From a checkpoint of a small mixture-of-experts model trained on Wikipedia: width 192, 64 SwiGLU neurons an expert.
Below are experts of layer 2 (counted from 0) of a mixture-of-experts language model. Rows are named router (the router's row for the expert), gate (a neuron's input weights, with its number), up (a neuron's input weights, with its number), down (a neuron's output weights, with its number) and show model dimensions 0-191. Each number is 128 + 32 x the weight over its row's rms, rounded and kept within 0 to 255.
After each expert's rows: a language model's description of what the expert responds to; "comes after" lists some tokens at least twice as common just before its tokens as in all text. This comes from a sample of Wikipedia text that the model never trained on. Tokens count by the router's weight.

# expert 16
router [121 136 160 183 146  44 138 163 165 123 162  71 122 148  85  91 146 147 112 140  93 100  96  81 183 162 143 108 191 105 192 184  83  63 168 145  70 166 150 149 149 119 160 169 136 168  36  87 120 151 103 155  95 157 173 141 164 141 106 177 180  93 146  55 165 140 132 134 134 196 143 158  71 142 155 109  80 156 147 145 114 132 133 104 130 106 143 134  66 155  73  90 141 114 173 110 110 123 125 164 167 135 191 123 125 160 122 102 118  92 168 123 158 117 114 139 128  79 183 136 130 165  95 147 113 152 166 110 132 127 114 147 141 173 157 150 135 129 149 154 115 142 108 141 161 147 154 154 147 142 122 159 124 127 118 152 161  90 163 133 151  36 128 120 172 146  76 212 118 111 150 105 180 108 143 107 176 157 102 122 117 117 162 117 110 115 143 121 140  97 145 111]
gate0 [114 155  31 157 131 119 171  83 105 142 106 103 105 168 113 134  96 165 178 129 155 136 112 106  44 110 106 178  93  85 150  51 113 170 127 102  93 135 190 149  98  69 156 108 115 154  92 108 100 200 133 101  92 176 143 123 103  95  97  61 167 139 126 138 145 137  98 103 140 159  76 125 126 129 112 138 125  87 115  85  71 101 118 166 104  92 123  72 115 139 144 165 167  98 134 111 146 113 127 132  98 157 145 173 135 161 119 106 105 118 144 147 134  76 133 112 125  31 142 148 136 169  84 131 126  78 160 143 105 126 158 156 147 114  83 120 163  58 129 168  91 158  85 131 116 118 126 148 150 245 134 140 118 106 109  99 105 108 144  90  98  87  70 132  96 127  99 101 180 138  97 143 135 123 155 134 107 165  80 118  98 128 109 121 133 177 146 128 146 155 170  93]
up0 [143 147 161 110 169 109 143 110  82 131 121 117 128 114 124 119 107  96 149 159 171 121 115 110 152  93 153  96 147 118 155  72 148 128 102 166 125  94 112 103 104 173 182 123  99 176  96 113 117 164 136 127 150 134 152  58 138  73 129  97 168  81 147 119 114 166 119 155 131 182  72 192  99  90 139 111 177 141 179  84 147 123 117  90 175  85  93 147 155 120  89 142 108 166  85 101 140 157  94  82  79  59 107 114 101 156 103 126 126 118 147 129 144  90 110  54 122 119 135 157 151 120 117 137  94 194 129 151  86 142 185  93  76 202 111 134 142 124 121  79 140  78 158 104 104  84 111 158 149 113 140  95 195 169 121  83  90 162 113 161 187 128 193  75  99  99  87 146 115 165 168 135 147 120 123 109  78 116 145 151 118  85 159 157 169 126 160  67 156  80  99 189]
down0 [ 85 118 130 168 163 179 118 140 141  99 138 123 202 124 180 144 128 152  96 143 135 131 148 137 123  56 154 166  89 178  81  79 133  86  91  75 124 126 210 133 175 171 148 126 119 123 145 127 106  95 140 186 129 158 143 152 125 112 109 103 178 126 126 162 109 131 119 133 104  65 115 103 130 153  83  90 177 118 178 118 146 161  88 178 121 126  94  67 127 109  98 110 157 115 172 192  97 159 131 100 179 202  82 140 100  88 131 137 135 151  93  46 116 125 149 139 130 141 147 158 141 130  82 157 128 145 179 123 113  84 100  62 170  48 115 139 125 135 147 156 153 148 107 210 137  91  64 120 101 102 114 108 175  99 136 133 115 135 148 138  69 135  77 162 111 113 154 125 129 162 116 115 152 134  65  65 127 111 161 113 150 145 118 178 105 136 131  80 123 158 167 107]
Description: Lowercase word-initial pieces. Bare spaces and first lowercase pieces of words after articles or conjunctions, such as comp(elling), re(cently), b(uses), ex(tinction).
comes after: " a", " the", " |", " and", " of", " his"

# expert 43
router [173 139 119 203 101 112 138 116 156  94 136 118 107 142  52 157 106 160 123 136 124 128  95 109 180 137 183 137 171  89 177 140  52  77 104  74 125 123 190 149 179 131 149  97  89 155 136 104 151  96 118  87  83  82 186 132  93 122  85 188 152 123 112  58  78 145 148 113 142 110 132 116  79 140  85 121 185 137 149 116 149 163 107 143 147  83 167 166 141 173 124  46 134  52 166 115  93 106 167 165 114  97 163 186 118 150 135 122 108  68 147 118 118 129 143 153 153  83 155  89 125  88  50 135 138 172 131 103 120 121 134 103  92 120 174 159 152 132  70 148 159  98 116 116 109 106 130 139 169 151 111  94  91 129 153 159  82 140 129 152 116 129 136 135 149 153 127 154 173 115 114 124 166  96 125  94 155 174 176 120 128 173 119 135 111 197 166 106  95 131 140 181]
gate1 [126 166 157 151  99 180 117 156  98  74 168 105 135 167  93 122 117 127 126 129  84  98  72 128 126 125 162 121 103 154  79  97  72 109  56 144 151 106  94 100 158 200 181 126  93 124 174 124 153 122 145 100 138 109 124  55 179 127 137  56 153 114 174 142 147 106  90  98 116  86 186 161 122 164 106  85 147 140 107 171  80 103 135 137 114 149  97 180 127  84  83 135 133 100  98 124 154 129 158 134 158 132 139 159  61 106 150 128 179 119  76 164 109  85 201  92  83 101 158 123 136 153 131 120  77 123 141 159 100 153 100  78 113 155 170 179  91  83 120 138 148 145 161 107 113 100  90 147 134  67 192 102 104 131 144 139 115 162  83 135  95 111 176 143 113 128  71 106 166 146 117  71 164  83  89  59 131 138 167 141 142 139 117 140 147 110 150  76 124 100 124 182]
up1 [115  89 139  67 156  82 135 139  99 172  68 123  88 120 146 141  99 124 120 152 200 118 153 147  85 109 110 129 149 150 149 117 187 150 144 130 144 143 189 122 137 202 113 111 131 150 106 146 144 165 152 138 135 133 172 202 132 115 100 176 192 149 108 145 145 184 147 129 185 131 105 114 124 123 116 138  85 125 148 134 189 133  71  69 124 108  98 123 162  87 142 119 149 166 138 133 129  65 192 164 125 128 142 114 223 135 106 117  89 167 164 164 171 135 142 190 148 134 168 143 184 153  81  95 160 143  73  92 115 119 172 167 112 126 105 115 177 113 139  91 119 102 162 130 128 136  99  93 146 164 127 121 110 154 108 115 148 165 160  59 164 127  96 106  91 122 145  90 143  79 158 177 110 129 187 131 126 168 118 142 148 172 167 122 106 117 150 188 165 156 170  47]
down1 [105  84 123 173  67 134  62 105 118 163 153  84 128 125 156 172 100  78 136 102 123 130 134 116 151 158 132  66 128 172 129 124 143 155 159  92 144 109  83 130 143 144 133 150 195 142 151 153 123 149 144 137 131 167  68  79 151 127 139  50  93 108  96 112 160 139 114 122 117 160  94 122 143 113 160 113 120 116 184 129  55  95 117 100  90 128 128 121 124  82 125 165  52 182  87 108 173 214  99 136 140 157 101 111 114 133 122 126 110 159 175  99  77 144 124 131 103 174 181 168 156 214 150 100 117  89 105 141 110  36 134 139 119  91 146  98 188  89  92 120  95 125 131 189 118 133 100 121 137  73 158 114  97 101 165 157 149 148 154 143 122 185 161 108 124 149 114  92 113 104 154  86 168 150  78 208 156 164 171 141 108 115 119 129 170 120 164 135 141 167 120 133]
Description: Initial capital letters. Single capital letters starting words after hyphens, brackets, pipes or quotes, such as O in Walk-Off, N in Norwegian.
comes after: "-", " (", " |", " \"", ",", ":"

# expert 0
router [160 123 110 255  80 105  93 147 135 105  91  89  94 191  98 158 157 152 128 168  69  92  81 106 137 132 144 135 163 123 143 141  97 101 127  99 110 138 153 149 101 110 131 145 101 194 138 103 156  80 110 138 138 107 186 145 112 104  82 178 112  79 121 107 130 143 151 157  93 106 143 126  90 134 130 137 145 122 163 104  82 132  79 116 120 113 150 173 118 203 119  99  90 113 165 158 135 118  83 212 117  97 157 147 131 134 134 146  97  88 140 103 104 141 118 170 154 113 154 120 168 117  29 167  87 148  99 131 113 127 127 136 118 139 190 136 187 153 120 131 151 107 112 148 146 103 119 100 138 164 139 116  91 121 164 148 116 123 117 176 140  44 168 136 146 156 112 133 160  94 130 124 130  95 129  86 119 140 150 100 135 187 143 132 163 125 117 103 115 123 173 200]
gate1 [131 167  99 141 125 129 124 188 155 113 124  64 117  59 156 126 159 143  78  99  90 102 136 151 120 108  73 112 151 121 155 158 151 123 124 129  75 161 150 100  88 122 141 109 142 170  66 172 138 180 113  95 159 129 112 109 152 119 143  87 119 229 110 176 127 179  57  78 156 198 109 140 147  81 146 141 110 113  96 157 155 123 121 151  71 140 139 107 110 117  80 154 106 107 145 127 104 150  97  84 153 100 118  95 131 152 134 108 169 148 104 185  97 118  89  77  63  80  94 172  90 110 129 146  91  97 163 130 113  99 142  97 135  56 131 122 143 115 126 195 132 108 135 139  91 137  90  81 133 177 159 151  92 128 165 129 119 163 146  81 120 155 135 145 135 157 107  95 159 129  89 144 131 121 135  90 110 132 165 121  90 152  35  90 169 171 129 200 103 106 132  67]
up1 [154 108  87 139 194 169 141 105  90 118 162 103  89 123  98  79 120 109 106 171 101 196 118 110 168 138 164 119 179 150  93 137 112  87 159 142 119 117 128 136  78 132 140 124 120 117  52 113 119  98 146 122 115 135 119  96 125 166 177 190   8 149 132  67 143 104 130 184 152 132 162 121  82 111 121 109 133 135 136 141 150 167 139  51 147 121  88 158  80 123 122 135 147 107  56 118 139  89 138 108 137 132 149 116 160  85 129 187  87  86 150 196 143 143 148 175  85 153 115 116 121  81 132 111 131 156  88 134 138 163 139  91 144  28 163 107 107  83 145 145 105 101 100  89 127 144 166  94 116  61  98  87  92  99 188 162 137  79 126 144 120 151 150 108 169 165 150 129 121 120 139 151 106 124  89 109 136 181 149 102 119 116  68 171  65 133 117 110 117 141 106 105]
down1 [ 85 130 167 138 128 118 164  84 122 100 154 154 169  84 157 165 120  78 111  92 129 115 159 118 143 181  94  97 154 124 108  95 131 147 155 147 132 171 165 125 102 133 138 105 135 112 131 134  91 139 124 119 150  89  90 167 135 127 106  81 174 169 132 118  87  98 124 152 167 136 181 128 136 169 107 135  87 153  98 152  87  78 131  85 155 120 175 148 186  94 140 123 145 150 137 131 104 187  43  88 138 190 122 119  95 134  91 160 109 147 119  69 155 131 156 106  67 137 131 154  81 107 108 130 121 117 123 147 109  90 111 205 151 115  83 114  84 175 148 127 135 109 137 255 145 132 144 104 134 123 178 108 155 162  64 105 155 134 150  60 111  98  87 189 144 144 131 161 130 103 169 165  94 153  68 125 120 109 115 139 143 155 153 111 143 122 122 158 122  97 133  43]
Description: Capitalized word openings. Word-initial capital letters or short capitalized pieces starting proper names and titles, often after table pipes or commas, such as S, Ra, New.
comes after: " |", ",", "-", ":", " the", " of"

# expert 39
router [160 135 111 255  72 114 129 129 139 108  94 108 102 186  80 154 157 151 125 162 112 112  95 127 151 139 148 147 179 102 155 166 106  98 127  93 101 144 162 121 116 106 141 121 101 185 142  88 139  97  94 108 130 110 167 153 113 114  99 159 124 118 115 115 126 138 130 158 112 101 141 113 113 139 119 145 157 139 154 114  88 155  82 115 135 113 152 162 113 209 105  95  85  95 143 148 125 118 106 202 154  91 138 166 130 139 126 152  98  91 130 111 118 134 119 179 157 103 163 128 154 113  18 163  94 148 110 118 106 109 136 118  93 110 201 119 208 136 101 133 145 118 125 149 137  89 139 101 145 170 137  97  95 120 144 126  86 123 150 186 130  44 171 153 156 153 120 147 173 108 139 117 126 100  74  82 114 122 160 112 180 158  91 108 154 130 127 102 121 111 159 217]
gate1 [113 169  56 111  97 134 125 182 101 156 141  71 110 132 174 110 100 118 152  90 172 173 163 143 155 125  68  94 143 109  94 194 126  63 137 138 109 117 205 157 132 122 165 129 133  75 119 175 108 114 113 114 180 128 169 114 164 140 154 146 116 131  85 137 138  94  74 127 153 142 184 157  77  85 155 104 144 163 167 167 133 136 155 117 164 122  95 174 161 143 156  74  95 135  82 133 117 128 139 220 161  94 117 139 131 120 172 187 167 124 146 142 115 140  63 118 150 142 146 105 147 136 149 112 136 164 142 132 127 107 162  98  93  30 163 128 106 130 146  98 190 123 187 116  92 128 103 118 109 156 142 189  83 106 166  94 168 169 129 114 170 113  86 117 151 150 194  95 157 108  78 111 112 182 148 112 122 108 109 101 149 190  98 123 104 173 122 155 123 135 131  99]
up1 [ 80 141 160 120 107  98 111 121  98 124 190 140  82 116 111 130 130 120 116 146 103 116 173  93 137  81 143 119 177 215 146 107 115  95 124 112 115  84 112 128 131 135 115 182 124 153 100 114 157 147  80 101 135  42 129 130 132 135  83 102 122 170 107 122 180 152  92 171 170 134 132  90  73  72 124 181  88 141 164 145 155 120 123 148  93 117 169 121 151 181 125 114 121 170 120  65 159  30 169 104 187 111 153 173 143 141 131 117  93 129 124 162 127 155 108 178 163  92 107 167 173 104 136 138 133 146 123 153 110  69 129 131 126 122 191 107 197 131  92 116 135 167 157  78 131 143 164 154 160 178 104  99 137 113 112  82  99 129 160 160 118 103 139 107 147 111  57 130 158 201  91 125  91 158  91 130 216 129 108 104 161 121 119 117 153 102 142  65 123 171 154  82]
down1 [117 108 117 137 182 145 163  66 146 111 109 160 132 125 121  94 135 159 162 142 121  94 131 136 149 185 169 101  88 133 134 123 177 147 206  36 164 154 131  92 145 119  96 111 109 134 122 123 145  99 188 126  80 144 139 193  88 137 100  71 116 113  92 152 104 125 134 125 189 122 170 110 135 119  57  56 131 164  84 148 116 130  97 156 162 127 123 183 179 154  80 124 158 113  61 161 118 153  98 104 111 136  86  80  79 135  95 152 130  98 104 149  93 135  78  82 160 172 159  87 137 133 116 144 149 140  78 130  96 127 161 122 153  67 115 149  94 110 142 141 165 122 108 136 124  90 216  89 152 161 198 197 156 118 150 144 126 117 112 139 157 107 121 163 110 105 137 114 139  71 131 152 138 151 153  75  77 102 168 150 129 211 115 119 163 138  85 133 132 137 146  89]
Description: Capitalized name onsets. First capital letter or syllable of proper names and titles, such as New in New York, T in Timmy, And in Andre.
comes after: ",", " |", " of", " the", "-", ":"

# expert 4
router [143 126 156 212 103  41 103 131 128 116  88  83 110 157  83 170 151 150 141 171  90 145 103 108 160 144 163 124 168 115 115 117  88  95  88 100 125 140 149 138 145  95 165 134 134 190 186 119 140 100 110 141 132  89 168 170  90  86  83 137 164  49 140  99 141 143 162 174  99 117 156 121 102 157 100 121 185 155 182 130  85 130 105 120 179  91 124 143 138 212 144  78 144  88 192 121 132 122  97 206 112 111 152 164 155 121 108 134  97 126 130  56 125 130 153 173 167 125 173 103 158 100  23 125 115 167 134 123 116 127 126 142 109 164 178 144 158 173  82 102 154 102 101 144 159 107 161 170 145 135 154  95 129 115 141 126 115 131 144 166 138  81 123 135 143 134 107 152 132 125 118 138 148  94 110 105 144 102 125  78 184 159 136 124 154 136 158  81 111 134 160 221]
gate1 [ 96 142 154 158 128 139 120  82 103 107 107  69  70 119 138  94 168 130 118 122 125 123 141 131 101  99 126 129  92 159 126  97 166 128 113 147 115 136 136 135 107 125 144 130  83 177 137 108  92 179 183 144 100 176  83 141  74  89 134 150 127 133 138 107 122  75 115 102 140 106 134 162  98 114 159 178 162  91  29 129 128 136 127  85  35 184 112 136 133 149 117 134 153 144 111 174 142 143 109 116 161 145  56 121 123 125  86 171 123  88 122 175 120 203 123 128  92 148 104 199 149 127  91 113  97 126 187 112 102 118 103 180 170 149 133 101 131 115 111 109 134 125 112 161  77 162 105   5  96  97 145 138 211 125 138 118 155 151 124 149 174 163 173 123 150  81  47 137 121 136 144 142 160 104  89  85  89 119 140 173 106 142 128 118 107 133 109 200 120 109 178 149]
up1 [ 83 131 153 115 144  84 108 103 175  96 138 148 132 137  78 106 133  97  94 141  81  65 115 170 129 100 189 105 119 102  78 121  92 107 131 152 199 141 156 106 116 187 167 149 149 129 144 154 165  67 144 126 140 139 211 169 150 103 136 156 180 100 142 124 179  40 134 129  83 146 116 137  96 104 102 111 108 134 154 141 119 114 158  98 208  99 129 171 145 108 180  88  75 116  93 125 132 192 168 112 129 190  94 127  88  98  88 122 145 149 104  87 124 119  67 143 149 145 151  85 175 134 147 123 149 123 174  82 124 133 108 159 150  57 165 149  92 157 158 142 187 148 140 156 142 123 105 183 110 129 144 140 166 136 155 121 163  91 142 211  95 138 137 137 132 110  93 141 150 151 125 201 150 113 126 173 100 120 114 122 149 109 117 165  97 119 127  80 160 170 141 195]
down1 [117 127 156 158 206  89 101 109 160 143 123 111 142 107 213  76 179 189 144 130 114 127 122  91 136 191 124 122 153 184 132 138 146 163 160 122 165  82 124 167 120 127  56 213 105 108 140 132 106 100 115 143  95 126 150 157 166 153 115 146 143  28 118 107 125  91 179  76 115  91 137 120  89 143 132 168 141  90 144 119 112  88  92 164 110 128 132 124  81 110 138 119 109 119 136  77 124  91 104 137 129 108 122 127 134 177 138 117 117 169 115  93 102 115 109 146 166 117 162 118 126 121 116 165 142 112 107 107 151 144 116  93  55 181 116 125 110  95 133 109 125 137 158 224  92 112  84 120 136 172 146  97 113 137 190 123  49 169 111 102 111 140 145 124 164 121 114 127 131 159  57 164 176 162 157 186 119 147 107  81  86 149  58 119 162 154 143 140  77 116 112 194]
Description: Capitalized word starts. First pieces of capitalized words at sentence, line or list-item starts, such as The, In, Or(ganic), E(lectoralism), Win(ter).
comes after: ",", " |", ".", "-", "\n", " and"

# expert 57
router [116 119 109 130 221  71 158 125 132 134 114 124 126 159  54 146  87 139  94 145  79 147 136 148 117 168 126 107 162 182 119 110  69  94 117 112  95 109 157 115  98  95 134 182 141 140 175  49 165 179 133 151  99 123 145 128 127 116  83 138 135 104 136 119 152 144 157 109 117 181 147 146 129 182 126  44 112 145 151  99 128 190 165  94 114 100  88 195 118 107 103  64 126  74 158 189 147 109  92 162  87 145 156 182 157 160 100 154  97  77 144 165 136 137  83 151  88 123 164 146 129  97 113 118 145 187  79 148 126 190 162 162 105 132 177 157 161 126 113  80 119  92 115 123 137 169 131 193 135 112  90  92 129 123 171 123 148 125 168 155 187 106  94 124 140 159  79 112 146 125 154 107 121  98 129  93 100 138 144 131 165 169 173 156 174 136 198 122 145 167 104 111]
gate1 [123 139  98 127  88  89 120 147 116 100 147  99 135 145 135 107 136 178 129 155  64 145 142 135 147  95  92 136 110 162 123  92 105 135 131  61  63 140 115 177  76 184 134 131 104 144 161 132 110 139 111 158 137 149  51  99 146  89 112 131 120 103  95 144 104 155 147 112 155 161 150 141 159 103 121 140 155 100 110 121 102 138 161 116 140 130 115 130 123 102 163  78  43 140 169  89 146 117 127 135 124 143  94 176 142  65  46 155 153 108 149 192 165 132 135 102 136 155 126 158 112  99  78 187 176  99 128 165  95 150 163 156  81 161 154 170 160  79 161  95 169  94 140 138 108 101 132 227  95 129  93 130 191 120 125 105  72 167 168 147 166 142 121  96  91  98 162 159 157 113 129 165 137 126  75 110 102 218 126  83  70 131 126 173 121 187  99 182  86 127 128 117]
up1 [129  67 113 123  72 115 139 214 115 116 127 127  93  97  81 176 124 148 113 101 135  69 134 169 122  72 103  65 135 118 130 146  82  94 116 106 144 136 181 111  62 175 145 153  94 145 115  93 184  86 124  82 191 120 102 141 122 110  94 135 175  70 121 166 114 125 132 138 164 168 124 138 149 181 128 161 113 103 144 129  81 141 140 139 140 100 124 164 160 150 166 113  68 167 111 169 121 106 107 116  66  96 114 147 133 195 121 157 180  96  71 185 126  97  73  76 157 117  99 105 157 109 172 138 160 100  49 198 120 126 161 123  93  59 149 141 142 139 142 134 179  81 161 121 139 109 131 127 175 135 123 116 141  93 144 130  75 147 183 188 107  71 167 139 137 135 126 105 126  74 139 126 166 121 137 147 122 145  95 121 136 115 142 166 132 138 108 166  84 121 179  99]
down1 [ 95  93 139  79 186 199  95 120 137 140 127  64 101 101 148  96 118 175 166 170  74 140 175 159 142 148 125 151 184 130 142 113 114  97 103  71 110  98  90 137  90 174 109 207 147 139 108 144 123  91 155 137 107  95 164 148 175 123 153 133 185 115 119 181  97 143  82 174 120 121  72 120 190 105 106 119 157 120 161 144 147 143 129 103 182 156 146 128 160  93 119 127 113 174 104 116 112 113 147 147 107 109  98 121 126 131  95 152  95 169  35 151 109 108 140  54 164 140  81 136 157 116 114 119  99 129 125 109 114  97 108 141 156 169 110 179 169 135  82 158 169  77 110 158 134  95  91 139 137  55  62 109 157  72 152 143 126 120 129 148  86 108 191 124 193 122 101  96 125  97 110 207 171 117 160 191 104 117 159 113 160 143 174 112 125 120 127 112 125 102 108 118]
Description: Infobox and list fields. Field labels and word parts in infoboxes, rosters and stat lists, like Personal, Species, Born, Career, Position: Midfielder, Engine.
comes after: " ", "-", "|", " h", " Li", " b"

# expert 59
router [160 134 141 192 156 115 150 116 131  84 117  87 139 130  49 120 119 149 166 162  76 146 118  98 147 128 185 121 186 104 171 171  16  55  84 126 119 161 136 133 162 130 145 118  88 140 110 109 137  88  69  79  97  77 184 113  68 131  95 172 170  85 117  82 126 154 162  99 116 147 157 131  62 115  95  85 164 157 160 143 156 137 134 130 160  80 162 114 117 149 136  67 163  76 159 160 134 120 140 150 115 139 186 161 150 145  86 114 109 114 155 108 119 119 125 118 124 106 156 105 116  77  80 151 117 181 120 126 113 100  77  76  85 104 177 155 189 146 102 134 144  99 124  96  97 113 143 144 169 125 118  93  87 121 134 156  95 141 115 145  90 140 111 135 175 162 133 162 176 132 127 125 142  58 157 109 162 152 178  84 107 154 122 114 117 172 176 137 122 125 139 183]
gate0 [121 156 152 175  71 228 106 110 113 146  71 155 167 148 119 131  91 113  99 125 128  85 139 157 174  68  94  97  98 101 187 157 175 108 200 147 145 133 191 120 129  84 139 118 163 146 149 161 154 136 124 115 134  99 174 178 124 145 129 146 115 119 115 145 103 145 163  79 147 137 168 182 139 184 155 105 120  83 132 130 175 129 132 107 109 119 163 120  77 118 102 106 111 108  69  98 137 114 183 174  41  77 120 146 137  78 206 143 148 118 177 141 143  82 212  79 128 141 171 136 165 159  85 146 154 136 142 137 141 155 117  65 147 134 125 102 143 147  96 106 142 113 134 113  92 139 151 150 138 169 142 119 141  53 105 119 152 113  80 148  95 107 154 110 130 113 115 112 163 102 119 115 124 130 109 170  74 174  83  81 147  90 113 122 115 131 165  56 129 147 146  87]
up0 [137 123  88 167  94 107 160 100 163 195 126 121 132 143 177 108 155 135  87 127  64 182  95 121  93 132 162 155 140 102  69  60 130  92  94 124 108 128 170 135 189 144 176 176 112 177 106 102 100 115 174 125 158 105 107 114 118 116 121 209  96 124 153 103 161 105  65 182 109 119 166  71 133 192 139 150 165 135  72  99  99 151  86 167 179 159 113 142 151  95 191 161 141 141 142 163 122 182 107  68 211 103 100  95 118 170 109  95 135 156  21 135 141 164 120 140 102 161 113 132 117 122 127 108 144 128 130 129 150 114 159 161 162 170 117  97 178 130 181 138 175 113 111 148 132 131 122 153 188 102 109 144 155 158 100 116 114 160 141 129 137 155 126 127 141 179  99 104 118 172  74  81  76 150 114  98 113 109 121 173 124  97 148  84 142 125 115 121 107 112 142 162]
down0 [192 135 157 140 117 111 124 132  94 145 151 133 162 128  52 121 145 120 146 181 122 125 170 102  61 125 116 108 173 152  66 114 143 109 102 114 128 141 101  84 141 158  94 139 108 145  86 151 130 140 132 132 141 180 119  96 109 115  74 181 170 137 185 129  69 146 106 202 121 121 121 184  85 159 153 126 132 160 111 113 169  46 106  67 131 179 114 124 135 173  87 139  70 127  70 141 180 137 118  84 111 111 169  96 139 187  81 147 103 114 192 111  64 181  68 136 145 135 113 157 161 117 168 164  96 149  83 164 141 100 149 143 119 161 164 148 144 174  92 167 131  93 148 127 144 124  83 200 101 166 130  87 110 176 166 164  93 121 112 124 101 116 156 143 125 154 135 129  96  78 129 107 157 166 170 105 123 126 135  98 174  96 103 100  84 106 134 131  67  79 113 130]
Description: Capital letters in acronyms. Single capital letters inside acronyms, abbreviations and capitalized table terms, such as IOM, U.S., Three-Point, MF, METRO.
comes after: "-", " |", " (", ":", " the", " \""

# expert 51
router [110 191 121 150 147 108 107 177 137 126 138 111 104 146  24 118 131 138 120 143  96  73 105  95 159 202 141  91 182  74 195 167  86  96 144 123 114 164 174  99 131 115 163 139 159 178  86 144 137 142 139 127  88 107 151 126 158 115  82 114 134  64 116  53 167 138 141 163  78 136 151 156  93 131 162  97  69 167 160 101 105 128 111  71  74 102  94 165 104 144 109 109 152 129 151  98 130 158 128 198 137 125 145 141 137 148  77 154 154  84 160  91 144 144 171 174 159  98 187 109 150 195  98 109  61 197 116 116 130 122 143 102 119 181 147 150 128 141 169 126  98 129  91 129 122 121 155 104 156 175 132 104 162 136 124 140  92  79 150 156 136  81 166 168 166 134  97 194 147 154 155  98 169 114  77 111 148 140  78 113 153 109 127 135 128  92 129  97 107 135 117 108]
gate0 [143  96 127 149 188  79 172 114 113 209 150 173 136 156 124 116 120  72 172 137 143 132 149 113 154 128 116  87 113 189 156 106 123 116 125  68 154 127  88 118 119 150 137 161 151  84 190 141 115 141 217 132  88 128 146 118 190 151 167  88 200 150 114  67 125  60 204  92  95 153 130 110 118 112 136  67 152 157 160 182  82 124 160 126  95 145 111  91  76  97 114 109 190  79 141  71  87 142 104 112 133 121  86 122 111  89 130 149 181 124 121 166 132 124 116 153 121 138 164 126 154 121 141 150 133 107 177  94 111  82 170 161  91 155 120 137 105 153 127 134 140 113 124  94 106 118 197 107 107 137 129 138 150 190  85 107 125 109 191 163 113 153 169 119  80 145 126 131 136 141 138 106 163 125 115 101 143 186 136 162 111 108 161 185  83 120 187 158  90 140 137  67]
up0 [ 95 156 142 138 118 166 131 113 137  82 114  47 114 143 191 152 131 140 157  92 138 120 135 158 138 105 160 144 126 159 128 169 104  73 156  99  20 150 136 140  79  95  95 178  87 192 110 111 109 144 102 150 155 159 109 142 146 110 146 171 100 110 129 145 101 104 100  84 167 132 130 112 150 124  97 162 135 139  64 120  98 170 125 104 143 174 148 124  94 118 178 184 116 124  97 182 135  90  87 135 132 113 190 137 107 179 131  61 170 145 139 142 116 177  77 123 134 156 112 169  87 123 104  94 145 127 119 147 155 124 128 170 127  88 153 115 153 114 119 183 143  84 183 115 154 114 118 190 119 123 113 125  99 161 147 175  33 146 126 167 108 145 150 154 130  97 164 148  97  53 125 142  91 159 128 176 133 183  88  63 128 106 115 111 199  69 125 136 112 145  75 133]
down0 [140 124 135 149 123  87 189 125 108 142  79 102  86  89 162 134 143  98 104 150 124 168  94 105 149 148 120 126  70 178 115 107 111 153 141  71  89 166 114 155 151  92 121 157 129 186 107 116 138 144 105 102 119 134 126  88  96  85 128 124 112 128 122 216 138 106 137 153 127  67 103 137 140 129  91 131 145 115 122 141 203 103 134 171  82 124  91 139  91 151 171 129 133 209 171 175 135 113 143  86 135 132 129 104 132  86  95 156  93  85 164 168  70  90 132 154 162  98 108 145 120 146  89 160 105 130 125  76 172 159 116 125 129 176 136 111 157 165 131 107 123  79 162 150 171 207 108 127 152 152 119 171 135 168 133 136  99 132  61 177  83 116 129 149 140 138 158 102  77  94  48 174 126  96  70 112 126 164 165  79 173 112 166 162 159 114 159 106 123  84  86 219]
Description: Spaces and short prefixes. Bare space tokens, mostly empty table cells and gaps before words, plus short starts like de, ex, pro, re, un.
comes after: " |", " to", " of", " a", " the", " and"